config = dict(
    num_hidden_layers=11,
    hidden_size=384,
    n_experts=20,
    experts_per_token=2,
    d_expert=256,
    d_shared_expert=384,
    hidden_act='relu',
    moe_layers=[1, 2, 3, 4, 5, 6, 7, 8, 9, 10],
    router_score='sigmoid',
    normalize_top_k=True,
    routed_scale=1.41,
    balance_loss=0.000446,
    balance_bias=True,
    n_groups=4,
    groups_per_token=1,
    shared_expert_gate=True,
    init_std_router=0.0101,
    lr_router=0.000503,
    num_attention_heads=9,
    num_key_value_heads=9,
    head_dim=64,
    vocab_size=32000,
    norm='layernorm',
    norm_place='pre',
    norm_eps=1e-05,
    positions='learned',
    qk_norm=True,
    attn_scale=0.125,
    tie_word_embeddings=True,
    parallel_block=False,
    extras=['capped logits'],
    init='normal',
    init_std_qkv=0.0405,
    init_std_o=0.0331,
    init_std_up=0.0405,
    init_std_down=0.0202,
    optimizer='soap_variant',
    learning_rate=0.00432,
    beta1=0.95,
    beta2=0.98,
    weight_decay=0.034,
    lr_head=0.00527,
    warmup_steps=112,
    schedule='wsd',
    decay_fraction=0.787,
    decay_shape='linear',
    final_lr_fraction=0.05,
    batch_tokens=32768,
    max_seq_len=1024,
    doc_mask=False,
    train_tokens=353800000,
    max_steps=10798,
    dataset='wikipedia_en',
)
Below are experts of layer 7 (counted from 0) of a mixture-of-experts language model. Rows are named router (the router's row for the expert), up (a neuron's input weights, with its number), down (a neuron's output weights, with its number) and show model dimensions 192-287. Each number is 128 + 24 x the weight over its row's rms, rounded and kept within 0 to 255. Numbers have three digits each.
Before each expert's rows: "mostly gets" lists some tokens that are sent to it at least half of the time; "raises" lists some tokens whose logits its average output raises strongly, later layers aside. This comes from a sample of Wikipedia text that the model never trained on.

# expert 0
mostly gets: " Regiment", " Festival", " Museum", " Force", " Chevrolet", "tion"
raises: " ", "-", " and", ",", " in", " with"
router:097085156127121129187103092092147135125151147131119125120144111125144132169109181094146121162122093130119141141112122083135098153133162087153125132138161160138192104137132133110087139154091076114094179140127142119077129089112110123143143163172118161175127148145122132129147158126111160130
up0:128171171137125134149149120132145153070149116119150130159122121139119133144149170130092069136137151107112117107144147105134147159099110100141113121154129105106143159151104126146104119145141088103080149090145091138098122077115084110125148125060116142113129152128173136134166174144126111094
down0:143158087153168101131148124117142119131151168130165075156170100166119097122128155126131145127110119148074094131143112122152107138139119142158133118111129134103157108125087104126084145181104138142106116087120119114146075124157098134115177161142160112100145172188160103167116094159161140151
up1:126074088145116175124129137135062142113114163141153139103123139119086148108115146129153136141161127138118126122145142126128130113108120125101146141148131109093179126116130175116102175117133120131160111146137122127152121137211103094134174114131122104147122138143097145125117106133111124127
down1:084114137162098133096140138158107132107109107158163158186128107109077101101122157152152123171152128122107135090134107179117110106109134148109108101144130127117188154137129108080083123153132134100137167121169113150123156134139126104131133083142131120177140163134093112131102146172159076116
up2:131102181069137130116116120104104112136151106112132141143144154157139152125129131154086160093139140140131122117149137141106134123101096097165129052151122096122158138121127125114114098125101096137128147176133119157108141112159133095128134145109124113175148119161101092140158150112107158117
down2:161120140114107152118091113104143146119113088108099140141136166171152104079096116113123113099080162127088139158126132119137117146118127154098121197129161135091142164193156151201107122182135130125174098117168129104122112129131153155148142122147105121125134075142082147065149111093161176120

# expert 14
mostly gets: " would", " could", " may", " been", " had", " should"
raises: " ", " not", " also", " a", " the", " in"
router:125128154130083117181108067123164107101121107149102104151142061083117167162119129157122154125102133113135131109171133152144153139109080098140083126134127107198176144117149137116115150103113123128162158146119139138107125163122132091137148140145128133109125134126145131109130137151141142135
up0:155114128143145159105134119067109108135130103123097153151118122160101114091103142123155143198114099096126122114178131136140168177131090150096150111125184131140129140123117086116100166104100110118130117081084147138107153143106128149076136130122120129116113116119122125158107161161132147143
down0:140111077144127146109121088131158152102163100143143108106145159096152141172113168089122155113137132138125152114150133157124150114112119126094163083142131136161129109133119110130127138116105141133104082121204131117110127148125118103103101120163143129098105127110146152133149124162142159108
up1:126150125135114129176107088106121118126124096129087175182121090130113116111111133151113119136100121113092100089142139129193104118133135112108088101125124167092104164136165173145124115077148126071131133141108206115105123140139115096171138144146173122166173193157166119165130144119121114129
down1:100131138155149136142125131131147123079099119137156153116167112137120134140123113105137090160087114113136103077123131051149081115118076104135154152153184137120149118156090087120109127173160117116149091135090123142113084107137088156188145119110087128140122134139139126120102134121126118110
up2:134173092128179161122147094130103168148135147124143131144136123128070139152104102148110129100118105087136122127168161104131129172144110127129111101132141101149141111126158115135139139128149167161078151133127137133129194142088121114151109083118127125127134140155177130144137077155122134142
down2:117113108093092090097140127143103128136189124101139146177160177115138092127097147166108112137127128127128134176111139105138115157120150125115134086098156106155085148093142130146115137114147108144122140163147112119145124176141153090112098110105138138113111143146131137172194118184148146156

# expert 2
mostly gets: " un", " sub", " Un", " en", " “", " Binomi"
raises: "s", "in", "e", "'", " and", "S"
router:143121155174108150153135139147107135112153108092130110160151057148105154115137113177115129209081119141129127155132141117152185155101111117178078133127145111185128143157149126142121174089094144120146163107109134144121111122139068111154117169139104086117100165154133102133109137138121074182
up0:139167139139077134122134127184110094103098144081146124149141117165163133075109091103131100160114121165121119130119166122112130132093185144101120107113136133159099161117148138137142129080102146149146122125141148141145142135134110119134148139104158121125134107111164169130125097117126107153
down0:125139125110129147079107155133162090155126124110148146104161148116136068140175153145136089095129112071145113137136100094118121135114091148111097108127140125140133172190122088109142101107125169135138139149122082168102116128107088131147145146148118119136138144156093137154147110122149123140
up1:130117124161110141108097126150140046084098123125112138112141140111118144119119128138177138145115154161157103145112187112106168144128157129124135115107126127103157145116114143092153162112151199162148107165142124105110137114124133083145143130115099113128133111151137157105163115170125095147
down1:132145102131105148102094117139152107106110103121115143135121096111123114117186100133083165107112139144114143141136146109158138131160151147142145119093120095152108120152117139124104111125128118117141118177139117120093142142116129114116146133130160069145138107137147094095101091160130099119
up2:134130139080098107096116124128115133133117114111159131198129133116113159142111125124100140134137121153138153112132160127171132138138114113124121090139155105102124126167128145103098126107088124105162130154126153105140125159101134089141181138139069118147112112099140144153169086178100126132
down2:169099123074125090142163156149158142118142145127126104114099122119146075134081107095132152101124112109126140094168138118140122138147143154071147079136137111097089102127151146133135087128154160102133139125124142164152130140086149148145092115130109098155162141117158105129188158119163127132

# expert 10
mostly gets: " Website", " kg", " miles", " 1958", "^{2}", " 1898"
raises: ",", " and", ".", " (", " ", " in"
router:157134166141134115155098118141126151102143117098121117104148182095169140150126169115097110122159104110115124153086164069111120144108138135112125112152147166110128144100141145094133132169111097104110138127103155112078162080111111115134084131161054131116113120139116119128154158130113154154
up0:167110178089135091127096109108112164134146107112137116172102132104117149143136114126156074130163103119145131121155161144088088131148117123092141105144159105160116143111174118112158113157136196107108095169106096119119145098138093105134091112142140148119116115147121124108131157127100116162
down0:120140132149120132136089118139130149124151145123145098108083103168136130161144115073142150107088085117142134120129113142157211148158140064145118134121128117134121124079128120130090134132100133103127135158126135107125162105118154100126126083128156115099117104152106152137164138159133141182
up1:093144113141178116131134128150139091110114159130134131150110109126149093139108124170146154154107099119112117147134161159091132088103158115141146149131139117107142068096128130098129121100129136097084130156118123131104108138174141082164146145159115094129092099087112100138091148166098113123
down1:132140100123140148093130154106147118150127154115151125135152154148118165127167139112145152142097113164149151147127078147146147109037121146138129169146164101095147078114125149120142156107100114138130116140130192157082140117152133138170130128177119183102089084123124140114073184151165119150
up2:120101139132107093145147137092134138125162146144075107122173135097125133145134135119148097128136106132061107134143121137142147125123116119136114150140112146063126131126139161066091096144104141113159143137159118145105158155101138081104116157141080136117104116106170169140090148106109141140
down2:156154111114081133173155119152139101170144101110105127133127135151147161128117103137124102136124122178162165110107099134135175123078119114152140157154117151158150110134126182129160143107142072120159128145146111141152123132113125119140121080160130146150149151125167146083151150132175125155

# expert 16
mostly gets: " 73", "mathbf", " 65", " 61", "0+0", "ي"
raises: " in", " ", " including", " and"
router:155106111170105108156126135107122117127141142140101119160090140140128138130115139128119132170127076143116124181098128125136118143126151115144084117133148149115114130159123134120075128168105134141109155110156163099100160121108145129150138133116127080134088135097109128107156129175110153131
up0:126094136117100130160102113175088129105137132159121138186128143126124115126126115114151115130134184142113153106103098148088130107121128108127073185133097070136154149178118117109150141197106128127135123162141114147109144145120134102104135110107134094168153100141125137144129100159159103137
down0:158135109141096146108120144096085120114113096151136142150131105138111104165110111094123148102131130128153134109133132160112129184144169140123098137143128093139119117086170095071151150119110156160123155108144126134138144102129127165098119088110170089114098121083134164144134082129142095134
up1:185137128140108099127143121132127118059085134128127139150172130154121085156166126087091124104127089148142147128141133091130154156113107127112148130145123123146140133159114136127128128090119167154103151116136103124097119132115152136098127100108215114151127149099144137119139158148120147104
down1:115164164162134103135129123137121191158162130128120123161151179117156156154100137114119140114136157128146140103107096155123153124194117111120096109176150147113139141093151149133116120141117161109138173085118141138124123111131124122148118131125123143106121128128144089137160129049093153134
up2:174146127122122133145169163162081119100128114140141132123111121120134164131127074158147161163153120165136129161108134114146121130117077136125138111142119117118133108136105104106108075150160088126159151161117135177118134089128143134140135135047092134100136088078121119112113185135120106139
down2:092121130153136121128186102127114158158164155119135110111163144128152150152158148137121126146153144125158114130137123132114167145117083142159157117142129145123139134150099153136146158169095176113122148164124123110097138105114150115128155098114135108141131115094145094102160093110155113127

# expert 3
mostly gets: " football", " footballer", " basketball", " Representatives", " promoted", "Career"
raises: " and", " in", " ", ",", " or", " for"
router:109144114110122130140093120144133155134142092143151135147091127111182143098120153137098145099099100098159104158082144096130123142104150154139094106136145126124088121145135106142130129132147141115103080110137127148097167142129171081120133117096108126103103122089143088112142134153106142137
up0:113097161136143122111117152104121121128105093151160097102152103120146118129122156164116153156158169125154141154115141118105148122152097182144143110159151076126117102156103155142100099112139168132137120156102116137139159115108099117135122156146109132089144106103102118104147120152132100114
down0:109171110113147137115104128082167111142140102121141122099127188120142123078107195100102156140152121158125138087135139083173118158144096150099123105119120141138145170112124160107132116133093062104133133154134119170120120119119097132153139169108129159110101121143094132143148138094075122098
up1:095125176141104091089110125100093131089130106134117151126111163142132113115141115127183132089146116150119159108114095164136149092126128139115127184121158104108126120130158122143152173166159147125099106154141153141114099134083149129126111151149118156121132109097130157106155127131160089138
down1:099095163135074130128113114145112137132100124110149127080096113153118094122100111151146153100106135161141102113130142121110136141119135089134136137134079129154133135123112159106160131103134125153126126161134129108154094096129155156161099105080142094127136084109084164156114145157106174112
up2:106156117136089141115104127099133123174129112120108154125146093128124143126149139107119144106121124116102143135131148090124137131109171104194104099093105168144170154131095116154112131125150094143134101122146074136113130107157103055073116117153163146132124130132071144088115149157084133142
down2:106133115140139189081137092102118110106154153143126160162108103104135111172131141141085107133148128129090122125121093135099131116081105097129134080150166142094079154183102108141110134107094156071160122140136096185141129110144104105101108135102134141134134096129116124137089139119143130121

# expert 6
mostly gets: " much", " similar", " heavy", " such", "frac", " little"
raises: " ", ",", " in"
router:114084143150114119114102154177124181108141143119127128179137110128134153153093116166100087163121097119172173128128078164153122164103127137135102178122129152174113130153147139094138139103120138130131167138097151137125144120181110118174126126135095090118093138084167093163126148152133113111
up0:111084130113119121154154093129143177072133121115102143122123111129120127116125101139090106190101095114140140142161080128135126094132107153104135146141117160112150143139129134098134143106133176117071086132125091119124137115121127109117137147145137111138119110170138102117136134121158166120
down0:112161114100088161136125126146146129085154110137105142166108103106066155110189129146145099092139108102094177129111089095071113128109104114157180137162073132153143103125159131103109043107128130119111058138136099148163130140105152134146132145132118156170097116135157130157094121168124141114
up1:135113192103172135102101140127096125132131159127100151144114111102096168133097113111145088130112121114139155094132152120112112141156119110171097133110125137118058155156091132148153143156105140156135097126171105130152158088158121121122185116093136093106140123126083122121095132146083136092
down1:160120120116126139121122069146110137120118145113145125134120099137102112094133150141187107130061139131126140096125140139064171156121152085130128163110103128130174212129136091124135135146130122137161154145118115131107134146110099141102154095160100121100158090123096114091134176144111109164
up2:093141148141140111139095121124128116141106131144132104119139116148135162098132136171141148132116152131164080103088165144104119139140145126184159142155152180125121131192175092121139136153104098123120103107102129133109214120116131115121112157123116117150095141084114094118107128091124098140
down2:134165145142171101193148136127129171092110121189146124090111171139116116120083137101128161138131118154158140081156126143095134068095118109132092137161174147142093099115132145162112109110115126128133121115087103136114143111107081126085113142088115106142118122117126140123125142106139102124

# expert 1
mostly gets: " approximately", " least", " located", " consists", " estimated", " possible"
raises: " ", " in", " the", " a", " for", ","
router:119122175124117076116112136151115144107118116145095096132131141092157148129126124138112074138162113131134182143162109131157142122100108071107137158128117125133146112110163166078125125132145136109160116132125153128143120141134177121152134115132143083107105137137072161130155129136140143108
up0:104116134134128147144193147103096148171114121091119129120103114078140144135109104176123142117117145128150164124191129089139165105120104119079124138143103103187144081112110096136133146090134104097156117097096071107140140114099178110139150091049160084104112162091103136126128129134147097129
down0:173133116124108113133091084083144165144126118150140119131136113151102139144164123153144161156112122114143146151118101175101124140163136158165109101140149161139129163161095134148134142092122133169133153146128161107128132146127181133142148153107103115144155154167168133140125100135162140098
up1:116103142055185152138125148138143098146126119129114129112076131113151146130093103159148114142112164110097145147102151129124123122109090087118115137174109150130140136152134143100167122160171146136109111160138110138106152116171125162119124156142112097108138122121129129104092141157125136155
down1:102160122062128141119148134149100148128175134129151110133143167139137113180163086112118102104128167092133105134133147149127173135094156143118131140161134122160137140118138128089109128106152137126142132139126089161155136157135112105109115124143114121079117158087180083115129138151139119156
up2:134128142160107143098111125163138129110140130103104159089122109115106135118107145182136088118169178111122152159161129117135127137070117125107111139152090131101140123156143129138101131156111143082146177100113170123121114187160126114100115111122116129120147117157141116158101106147118106111
down2:143148129129106190127158129109165120164153121130185152181105140139132126145122141108124161147122136130086081132145130143128130129037143101095126155117129147086147145151130120094092151096148113109120151112108120131138122103110132154202100108113113152142145102115108138128120129093121140120

# expert 7
mostly gets: " ==", "==", " ===", " Candidate", " ====", "Scientific"
raises: "\n", "-", " "
router:113208176143125146151112112113129127117156100094120145115095118094161160113116114161133131143068147128110137147136131125130164168099129119111173132147129116154138107128167105123118142112088130139208145140108138127094151124157145077142128154189097123139125132156116111109126143128123101178
up0:084150121104084135117111147111149187133093125112126142133104109102109187101137095082106140118093116113160150150099146112123125142160173132161118088143138163165125127120110126112102170152097132108104164099167131132109151140147098104134100115136166098119104110127141122131135141110123111119
down0:112118070129104131115148154151109134108121114094115158081124164125135133168106123127121150134124108130102128098122135139131092157125111123136190112158080130113107112129129143127121137187151140118130075114144132132183144115127172142148153097119180111148144087128144145177132174148090076083
up1:163137143127076126141080130118160147174116110134137148137133075101067156146107134111140114134113134183122134119153180126127116119155090133097120167098124078146154149141119128112140162140101162132156150125084123134140153139115129136113167145182146156169100117153148118134133106159115145109
down1:155110143128101142130113117163145125116122167141125136147169135109101132107153120147118127132145114143167152151133151143131081152142113099107122117083124092118143109124094130125095181166123111126095120105095138115110144151092122096152125120144144150136104162109155113201143092139151084137
up2:123101134133152135108177107109148145147094148123131141115139119103095146132099107172146133114147130119136145121131102104167143083162101123122096161106151135135162113152112142148066127104150111136083146124171155096136158133104111120104162125114140141092133096116169081094110120090147110146
down2:108135117129131122108103125102184109109120123154145109103112115099083146111092124179157136158169101128141120133120142123075113091130149138129137146120130103124132178084143129152123138144120161127205121125124112170143064121097147137133118113109144156127142143124120140146145157121112090132

# expert 15
mostly gets: " album", " series", " book", " film", " years", " wrote"
raises: " of", " in", " and", ",", " for", " to"
router:096138153133120118181114125143161170079120127132137121144170118102154132151099132115135138147134100085130107127118115081129171154099096114130135121154142133162154173149127144117119136153149104118146110102089155136083145122108107107179125117155112114093119165153157113138144195108131119122
up0:114141153130105133140092104141161090108095141130114092080102142057154108147124116121072153161143138146113139135144123102147170168135115119122077135106145156130155150113102146086116154120129149111115136142146133140116137124138107090096098125156148142086138112140110112115120112104090127119
down0:104110136111114173182129114151116130130129129127174113142096158137120156149155119087145133096152125083119122141119121139140108124160148136136146118152147131094100110130156129152141121128152151144080163094114097098134134196127148149109139126160101162110148102134055113145119114131137108132
up1:165142109158145128150123122099171121140112166116106120169155142122121124163143100163131126140122107120132134119136178133154129126082130111203125128172126162132133128096097150170119119107144065143132146143151101139137157129119102126140184201104140142105132101149168130141098138116156146099
down1:086141103106104144146142113160122125152139086149164169137137169114105161124161068151173104088129141172185121126082101149128121121139135121111088158144084157143120095183116136138109143112153131150158098121135134128142136112111132155080100137102133139143155154155140134205146134106120165135
up2:137155130127119103114127122130161122120087138150190123143117107152154134138112114176136129185126112083106121109131152132158153146118116114084082158111149122159095082124122122137095154119107114135181112145102127106102119129149115121110132111122153170146132121078139140139141147098109114120
down2:153174082140048163141135132141100118119143110056116131146171137124169159121139064108095117143118131095133099134126156134119119088105124125129126079167175172160116147093102115137126143106133176122099102132140120132164149151098099109107122103107156083144106123163136135102161141157112150100

# expert 8
mostly gets: " ==", " Smith", " you", " Adams", " Jones", " Williams"
raises: ",", " and", " in", ".", "-", " "
router:156120161139109084163140123133187126114117121125099103151116115118161133134124141105157094118128089121126095139139149045141130121094115117167100080132170172132160144138137123132092132153101129095113095140048165113094149117099097135166100104116140108145133136116112129107160115154098186153
up0:118112153105147117117137123158087141127122107134098076071098127107111103145108163112133119124127154104131125105153127103116147101142142086137053149136149134148133069153134129107111115110116118116082179162108169141128128170150142121132143126156161094093106080108152115115135166158096161124
down0:134119128132119074126109141134099111129112137153138127129099114136117157164120155134126117147144140133128172133117093110140126105116133133135141115112106141128109111141140152108132103130159139114130124115084080121115113148126150118099137152085201122115132115143151135120181112145126142142
up1:116098126145121146163163127129137128092154127082161100112112112158114125112125136113131108093110141111155143095156139098143156083094140146142139140109140132147170131143133116133062132127157116104108138168135102122143122133147108116165103116158092094098102126129179131126137109064163142092
down1:092123156128121125110142149176124129138139134135111096112177118119163174162107135150154116115097143143081140081136111116123184116127141099111149132137124159138139096091150074124110129147105116128126143165128124120103094131133113113113180105108142104142110143119149098147151131151109055122
up2:072070137108104124110159160119152130159134120122135109185126125099126106109144147127127122125139117159135085151155155124132147124119169129118109089104159179102141111124155131117129120134130045134127085123091139125096158136109088124095118130151118098095151140132162133099191093144141118155
down2:125123099130131131141102153100120124110162141127127137095117122136115122162134135143187105085139111136161096120086120156177139148105167144130127119137129124141103162126135099141096104070170118158114115108130150134125137160151103131143115107149110097138126155147196077099149102128127147118

# expert 19
mostly gets: " wrote", " received", " entered", " ran", " stated", " gave"
raises: " ", " in", " the", " and", " for", " to"
router:091108138186117131125099172109124113135131120155128116169130133130141181080141138158114099101124138133130122120106106122131114139054118109130106109126142110146129130120127100164130178154138167112153141136132127172123103118120164100108123150144143125130123105128125149150169095158104123125
up0:114119144124094114116093149161128122129159119160160161151151102113140146101118138125163149132154143069109168120084145131172106160127110132135111067154105137121134114097164129181130161090109143097115127132158111121145128152095154098142142112129114131129121113112140125109112124096110178126
down0:170134202125134153111114132145167105109159131135111134149146120138126134112098127147123118110155116150143172161135163149136087127122136107104135138138156138140091126054137141158137132139128112150140144117107086147100076128138159129158142172151071158105112125141165158119098110142149122110
up1:120138185111112150116107153175093089126145132138092136141146104169151118152118153143130099117116127114098134084109141105139131126170126148142139115139124112123136087155145147098101121101089084128103109120171103143087130105153144133144117147133138151128152113155107132081102114118149137162
down1:127139119124095100115158120132070112148149147112120129131113116123128095128128115130089118110097136162064124133118171115169180144152136152094105130135102080098139145128134121152089124127120145151127075085182121110151123118139134138138174138152154127138136082152124148118131099111144132126
up2:158108111142098117140126118110130142124120147146132108114178109101119145148154171163155089143103163146111150117126142123151104128121157163108129145147152096136125088124122105123102171117123122076143115113150099119131123172132099100104115135114121109115197136166126131079132128144127140116
down2:131135153112135106109151131095125096145115129133117129152111173111144101149125133034156124142151139141113133139147100139101100135125124111128111129090117116122086137123105139121111098135121115094180101148130158097065108134169107076163125127141122143111121109147143119154095084122128102159

# expert 4
mostly gets: " Mr", " William", " Robert", " David", " Chevrolet", " John"
raises: " ", " and", " L", " A", " S"
router:140121129165105129144106138132177111120107111105085103138143141111136147168074127116115140096092101096171130098135109129164153145102123148125158137142132177119154105161101079147117102159148076112129143148115146156083151101141156107156144111154132128116120128134117112153140177175105108139
up0:106115119149127162131109140125140136122121131146144117134118099135120130120113162125128132135135157145105071128132144126134139151153106134149102189110132126158142169141144119116136157135127097142137135191130151133078099113112118147117123109160097103092134137158137140114169178172109074088
down0:150154121124105132149158132090157144171147091126078132125191158104125129156133135130139082147109110172138094069120139111135087148178100134130156167147127142145111150116155116096103135097134156137130134141142068144151144160130130128093164141172089127127141111154150127122133154130184149110
up1:144131105081138135153142123160125159122133141113126141136111126100157135184118160150095120125155136156145154111141147146162149105148148118133129142147115153103120138118121115094170094086133139113099127143141135126148170091156172073116122102119121145145104152139120128113169126116109110127
down1:120156143112114175121118185140101151110138098110105170166083126111165098124155144105125108098105143108143123145139139141165130161132136132151107054153097096113131113153096132091114114156159103119141100103132112178162186144138129090108168153146095121082112104104098108104165149138131140145
up2:133083150145137142135121155131100167166093131108118144165143118132104145179175176170132134162147137103080136157098138164132083163122163120102161097089144134149143127113134125125161120114115119115112093149147139163125130131141127172145115149122126116099145143128105080160111136147106149142
down2:102143093086111080123105133145147115151129111102090139133139097105111115130137122139122134118139152115158111161113126142087165149138151100132144118149110128179144132141076146148158189139108141116127130132129132113081099154159131146127144140165111109155159124104096121111131118102110141125

# expert 11
mostly gets: " World", " National", " public", " European", " social", " African"
raises: " and", " ", ",", "-"
router:105110122138125161131124149169114157126151107135141121124105084172148150126091092133155101198092103158163149137111114077176162149136135107186109145117170147148164077183120110121107135133180112105112102131065167147136119129129155114132144127110140111162100162074147138128124148139113127142
up0:115138121114126147159121141143134142153144150136080147090164147117156133154103111118169086074086145133128113143082152130144141152097080131085129171145148161152159135108133108093115160128203152095163126129069117158118099134138113103103107151156147139143161111136136133129110150098110095165
down0:101146097128116125158134145125138162128111147092104134140166142122121161120178093129146168156126179120134142161138096125113111170144093144124123123160132114131163072105122124132128078156076130138130137098150169091125137099128162127113099125152142118140113148115107089108132083123127080086
up1:139163186135134103156176116127116188135106126102132139112098135126174081149165141146154144168084129119108154128124153150104141140118129124138108079122106128138120158163185115111078133133127106118121088139132134135143149124130181090131150151104113110123158167115133161116107122130124121126
down1:105141142098102131103151113180164152173121098166146122152176132106126109147120077113144144139148116155136095134133124080077108132121085162106096110138139113176133152101101141117129129132133132108128091120100112131111107143148134127100127083110156147083125156174126104056088125102124138152
up2:160121107156122124153132118111121160139107123142129147144103101149137110148165179139113178139100158146122093099142140120123173123159160141169143113140162115161157123125147123170093111121142120154180147119139137160156116167158144096152154137124144131141172157109146162118094089075145139095
down2:156134155140126094125119137097115148105119124108138110133139131168116146114135161152103123107172113109080095108111102130114114170131110111113144119132096134153142093090187172173103145165142114144112132117125152095134147156142103161090106118106116128136113093142126144107094125138113181114